config = dict(
    n_layer=18,
    d_model=224,
    n_experts=80,
    d_expert=64,
    activation='swiglu',
    routed_scale=1.0,
    vocab_size=5951,
    norm_eps=1e-05,
    tie_embeddings=True,
    optimizer='soap_variant',
    beta1=0.95,
    seq_len=256,
    train_tokens=402800000,
    dataset='wikipedia_en',
)
Below are experts of layer 3 (counted from 0) of a mixture-of-experts language model. Rows are named router (the router's row for the expert), gate (a neuron's input weights, with its number), up (a neuron's input weights, with its number), down (a neuron's output weights, with its number) and show model dimensions 0-223. Each number is 500 + 40 x the weight over its row's rms, rounded and kept within 0 to 999. Numbers have three digits each.
After each expert's rows: "comes after" lists some tokens at least twice as common just before its tokens as in all text; "gets" lists some tokens that make up at least twice as much of what it gets as of all text. This comes from a sample of Wikipedia text that the model never trained on. Tokens count by the router's weight.

# expert 45
router:445502494528522519527472458457513551557501487534535471554505513401451471501492563493468500421419605489508559525490462498427552481508462554435476511469507471469516502521535492456488477452554506528458581537529507533523484475490506507506550478471496511497468433518505500494533512480454551491491532483546519487532477501464425523459546553547484487514515498467441508444455547559512472461567462569470481479571564432492599505513441521554529470437435510457494435520496422373538473480531496469541475489541509427480546481528471485514510456514506525429485569521441478456550554415502529440482527538473488540477496433537505548482521574549457489521440536509400480546552514444495460480503
gate0:546482476445520446490436493472497490414490540534487489512581514520484509574530420505557529474560439548482428507470497445494499471459532503574470581503511485506507523502528440510463490579457492488498452532513489515520466521541516453541424483509539483514494542480477454520509472459512476489480498479404513434489577486479491492478529471414494608580524442473512511551475494477461477513500478473500571496445476561525520450468565493521529481476585474529521525496494478455491480471454527549504496542553461497453490584458560475534432451444497542505439477470585481500506410499495462545570441560591473426495503450491530469523505502530535570508512494467579444412478442493459462502546
up0:433529504532541422521537459516529501523512526549480585462517456509467431487554536483506505501492468462467524500544518476487455533588513525472471495495591522488485497529513502477449528523474454472406476488483557518523497534487542454597461454493509518468520471453447517489497503526497521500491470506387404475558472466484470445552413403491528523479566564451464535481524462480473533507500499485482440532485551557444513497454535517498531579473537445543449523582504480466493540465441534480512462431532503490475410504540544453569463566492557484554541509492524504525524453501458493480495526442375483513507523491530535392476431556466506544504499508531541505592507523487462503473456
down0:434491482546546521526582552463440498521526488472478451440515550479443549542498485468493505456462421489564552453432489513516497515553512554548539433543495548438521540516539485537434517444508508512549536522575506481552415439446513512469448516445497445432533459478527501452488526550493569510439511466460530514554466505517477472473503540461500512493496520481500520429459530428514522461494507425470456450589515481540464453486482512534477483511437514533482454541536481534527500537468486455507479452499515477548475572557443419555479499488503497489415498468510496486556522582476558474474512559475507570587510405531525484452512565532435487468466515508409524548497475564503548518572
comes after: "\n\n", " \"", " | \"", "\n", "===", "."
gets: " \"", ":", " | \"", " (", " '", "/"

# expert 57
router:540492523471457543490544481461553525534448479465552455523542464431504449553447519531463509513481536540543433468457497511553475539528548557457446530471453524486459452465539522562437516475542464550533550547421537500548545552561548528531566541421551524535511462457461530549512427449461510432462446536498552570446453464448489468552443460564509428541541548452540443516467446462490460439545494467553535497530465474509492535448579470468537491483538436456465475574554475551491478469535467551556516540541518490443464461519510527471486495463538453471468469461509460486560424488474489517531474471551513461457554519528502543438468466482545526459539463529461505529497475536506531540438
gate0:518558479543458476557457489487532518582468510469557452543454490514562553534448534461528510443500553574498523500461512444446472535506457545424461514480430435428489490504522488489433529469498475539504562554586516481502559476454555475529481486526485518486531481409439531483558514462428456458470451510551572493469434521517475446526510472493443526532496548470508496555502547501520412428455450456449490473516480449459490489507555518464517495478476476509509519554529490514502545433553490498482525536565575514443490501559447514487497509437507597481424385480514552473516520517458489466531490493496461451395480473512508542578482543490505477418500510454528520514540520522444560462480
up0:526400465514487518474460544508480474517549525454514451454560484422458548574576492477554522493517528567536457558481436505465504434519496497568510549500456425513559578473569466480496503480446555458478573454530474510507509495528455422467484494486531495462499499512522478490524488477452511556479581462481451477535549539489470495541501480417557428496501542410541465522522541420453565526549468495515478542512502451440580447502480514496467477414521545518489544431479503536567492482463524474550497495563529490458518488540510546503543500535489522570417508562566506497454470566536494521452545529482480514494480583509452417505504508497547539488452528467572573472486481487491530454549
down0:487490496548524462513479508502582527465451441504467486501512509540493539512534491459516481498470438478478444510440491501417540539506516513534512482525506465493478500535543530554475479507587462478497532449498491512578589444466485454528540605469502562494448518470512539536512475484489472455477467502530563536504515470561461520469508519472580441577470521551466584476495510537482524494521577413549546555447402480499426503551524490508482456487507546482552508500425474565457538550448455442546501499496564535521451490473472453491460402497496489526455479501514538555416493459465529557459421463515516490473506455518543455538537544468547417430524419549496479508477509466578545481568
comes after: " |", "1", " | ", " |  |", ", ", "3"
gets: ".", "\n", "1", "-", ",", " E"

# expert 55
router:549501534489474523515541458443527513550443490487539445570555500453446442544501470562438498478477513541533452500473469506553459547539562551490459513464472532499487459443561534549425539490559461549507526546397543516534517543556537534543534522444546535543502445475473546546524446447447518437493443525499550563458456480475467456531459459545511441501568571449527448501477465472501474421511459449535548483539471452478479510455550473494538486458546446468459456553551453552467495455521465563519475544552542512469453442532540501485479456492557428486469489454534426468567445491474522475534479461560531482469487518551504519432486462501511536453480467537461517533434460533510527526424
gate0:496496523465531559571445544531481534527432502520419478586580514532486486512544505503537539508517523484513494407523538550518454439548522507470486431552472492538498513525450472528503460496447465516477496548512534503492435545545492519466511431504530463505539543575562456517474511501520524511582506521516491491487482446521475512506499507468493522512499464498493555498561502593518462563487486566558584549462522438565499454492578480488487494513525431521415557418494448454586402475501468537493505476455500437560451534448552529492451462526485538503443454496520484454537568504480465526513489528502473567449551545518527510439494441555537568497454539488468538471483531450612480551546
up0:534545514502465512512435515513495506509500497438500541551510454539550518491507579495539515438542589529536395457501454458489543497503498520552484521463511431490606507516450441471506439466475495434502498461468463465502471475463491545485475389487474488421511538520529522507536496523555520555532545441519431520525541553415488546499540523483444520513401452414502513521495415482531490524469461550484536552474479526506481523513535489443471552522527518490537496469429546478485474501483503583475539503540433435458526522475489540476483480444481535484476468430526555579508515521563467463511534576487517448442451474520466494544585475438421500505440533457568545529495452476559485542526
down0:475498494382474467430511458474506551481498525470463455515463478518480524482479495546579482516506538505498437493456467411508464484479442565538519504497515512426497521534507526446546485530563477512477542516426516495415504516486503568488481480566542566439552484515558447512497530459459479496534482495436493509480490558523587551607505472462495500541501520516457420491476523530528474457592513523493518493484470505553501495569505501484452508501471528495484521575514557495571507587523517511506494477489460507466456518487491572525497441514520503538557387496530483503482535532608470395570447501525485548483517445522522546549433560448482554446512482440479478543548506501441542479408
comes after: " |", ")", "1", "| ", ":", "\n"
gets: "\n", ".", ")", " (", ":", "|"

# expert 9
router:532499546474455529492531441485550540522491502500572443532540487445446436533503515544434512516476502527545443513487471519552454534512569551474432521449469532471455458435551547550433525472558453540497553545418543481543535538539540540549544530447560527545503459465467534564499441455462495437474429546509535547471480462540474456514453467550517444485553552435524438548471438437482475447510448465540562449553441457506514494447553461496549464473526450493449449544529481547493481492535456564528504562544528497460461448557521537491477476458570435472484479457470437471554448497484507465535465482536534457460544501522521546462517476499518495465484460537464495544442455545525539531446
gate0:517455493545556539483526464539442413540558497532589537487413566491423503462462528445510495486517543466506538561541469512391546466507471488423485446516465540491585519535504440441457523472438516411500526461512499526484539528508496460497509484457448512497483476475510454495520590441519592514464456467494436631535448442552505493489516494491483466451504534487524543438533589539447481437489474515417493551518545459482557458459467524439506502460556523522525489501483523497423458514439507458499507542495483482564548510475489563478540528507464502475528434518467523527462473537531505444482520464433497532468437438429435517531524543530491509488430497508510449505493495527504491512515
up0:476447532517485545520551537525506485544534469520579501495485554516440490549475543515477490507498460456560403533494469471467488483520426545457505464509500474503549525499517499413532472458510418438536583461532551490457516506489453491463522486482564500450485452423534474482513502478474406527454442539456597541476486485547451469495507509559480485472554500464521465457467543456532456436627485524531561448492494494482591423506495466463469475434531459567523408572499548548457537543456460489538515494556532443479454572466505511490509539451516502466508421484475475496472497537496518509517499527467493560515485488419469492503542474488440423544465460530522427505544482547503555450532
down0:558466475459528519461472515460535544519478483537548496498507507435432505505484499500471470490542470541502457530482476524422499556521462533444540474474492582473509579536472459471499492463587477553473577533529478427466521522489510514486496454396496503501496467553482458503548555403429505407591442479474510474473448541554498557435488546465458482524482521489524568504497519438502439470556451516512495511501518473456493485474419584477521476509506520558593499587552461483512453420484477488589542480521517555501488514435457510473527464531549487485517498524443486531488547525433504498462496456486485565579482496455487538465484502495538420506417469455458477490457415491533430521488
comes after: "| ", ".", " |", ")", "°", " =="
gets: "\n\n", "\n", "1", "\"", " | ", "."

# expert 72
router:532499525484454552514525514455555551522442472476558447549528478455489473550450485526463490552434481532545478498472478517536465567513529568489449527453427511487481460437555536523435540462545456531515533570432564485522545540518554537536565549448586554534538451446468543542508461474459515426468435542487542558469457455478443462548442472531503437506542556451578433495454427465491467461536479498526566492536454458504494512458564480490555443485542441471441495528558466531463497437551471552513472556576529474461469447556530505517478470471539450477480481492507450465550459479476467493540494474514541437467537471529510471454503467519498526466480462551458513555473483536513507549435
gate10:523487396513549529437557513538491469517481487577484520479450460527429458449542428509491459444507530400462449530544440499556456463447445481455490488550481526516507488467433545394475440524503466520551554459550469525534426491552472502494480495516513505464408511522545455521502465490507580478542449481543486472517482593468546478423417517523439449496521520488534584482587522550463457455522517506509483527512512536509502497512396527506502565464451516528532429534458531421546545444464509508519502472497578519503474552527438431511540521546468545526494468544508489511470537545481518546466527522536546542556513387511455500497486552489469472509498492512487505527519524518540492489492
up10:418495486496483492475453523466501575542563483478496532478563492556565489423511466478486492580459456524501541454539531494436506489560502464450505522504590446498477463523463415511465500535457595545506452471480515437482524580427507484479483447476502438475480504480473538460441462487513438565506565540608525423464532427584488494420501581523470542505502500463443452454478493549482493440494573519521534453461437458501468502457554508531487465522477520479432465490537532559502454544528539437493560480501521564479493520491505453466531436488566472487461488503460472456520493553481487448525558500453537486520551556504508466490521529525545439509467479468503485480468478606481548543527
down10:445595567467439495422395533470479545547453464547507465496487498523472464487490472502494508499479463503471426513490527522474500480432507490498541540515513512443493485461499522521513494515473467454470527507526550480540507485510462455496497501463545496568548438482529512476450520512528573490525470515538458493421498421499437544472492458490441539485529504548464518482562550520531484505494482475520401436456517479501532483571586512489502536490431478459505482460450540531505549567466554556555493467529603512565572490483407542487493484513599592409486430481559457517498523513506508518489515401463484453464589468446555487521478466540522474467493452541468537481506544451477539553443
comes after: " | ", " ", ")", "; ", " |", ", "
gets: "\n", ".", "2", " |", "\n\n", ", "

# expert 36
router:441499524499547568527504477460484525469459567515426499496468425508516524483499546491520525576527497529513473501472543439555499469483472375458483556603476506511537571456504532474560481505486512483530492491531515516492452422491496472522510455619495472534487532523483486507504518487598463501481450524459509532547572522479462484526495481452475550474526460561459501467532484466469514456513500517457507503448577538519493460530497528520475475454476454554480528488529508551571531564448499491447443461478548559546507568430429447515490503483454565504512581517532566501491523538544508421532549507583497555504525451506516442464459435580444465475551471518501468432538514401482477523566
gate0:488546546493502441474439503514418391453463501505411492473486454488496456484492461456513491498489467493478484500518497420530408442514506495528501470487501483549540494456502464442521490501476525458517481481497520549438501568549435469478510449482627493504528450474521426486492559523571496450533521470506452477462452512515445515558486443498468502525473511532574469565455463480480386515510487475476415484476486576505476544483394485469470514493560443477551458531435501500482447521527534534491487483516556515523501563467499341505539428520468497621532550491526438524468466491557464502490489470485523442454463478501511518510541541512497516491537556451505534547515489510526456509494
up0:469514513517487492429496456495519481454517561495535519538549520530523521468454505516460493539529459491525504492442483498569448487540481509396504478561510498481426458475469525489466519504529517605522549507468484506548458521388506538548508499523502465488550483524468489526592507490426626446491451537529493544517437442470476451533436506540517558486530527500453446509507516454431541539490484483518458469495479452546473463523462497495572447613453480552493511401495471563536463485423466513551500472466487519439502547539483513442470522481470454472502556545522559526440499541526462452515576467591476582477506540537512490477576471573533509518527474517521459478503481530552528572544
down0:546465454503552499425592535518462463505511487510504512508479560575505573480519503518467502452491509589505551482509496540554559530486519449466474506498538491479472542554478479535525524439484541472524507507561499461537537541560523469462530573458528467433504527443488500580511528494519484449544549477566526481484446485503505560516515572506448545544424443520523457477471482456492491539502487511479529513522513510519474506522469515514496554491563500554509509515512390558439442444499516468516545555502481472491484523615598527418545515494501451508416497499543511505566477369520533516577484507441484519443482493519495522501506495491470469491533479583444533429422432574461515553557
comes after: "2", " in ", " in", " January ", " on ", ", "
gets: "2", "1", " year", " January ", "024", " season"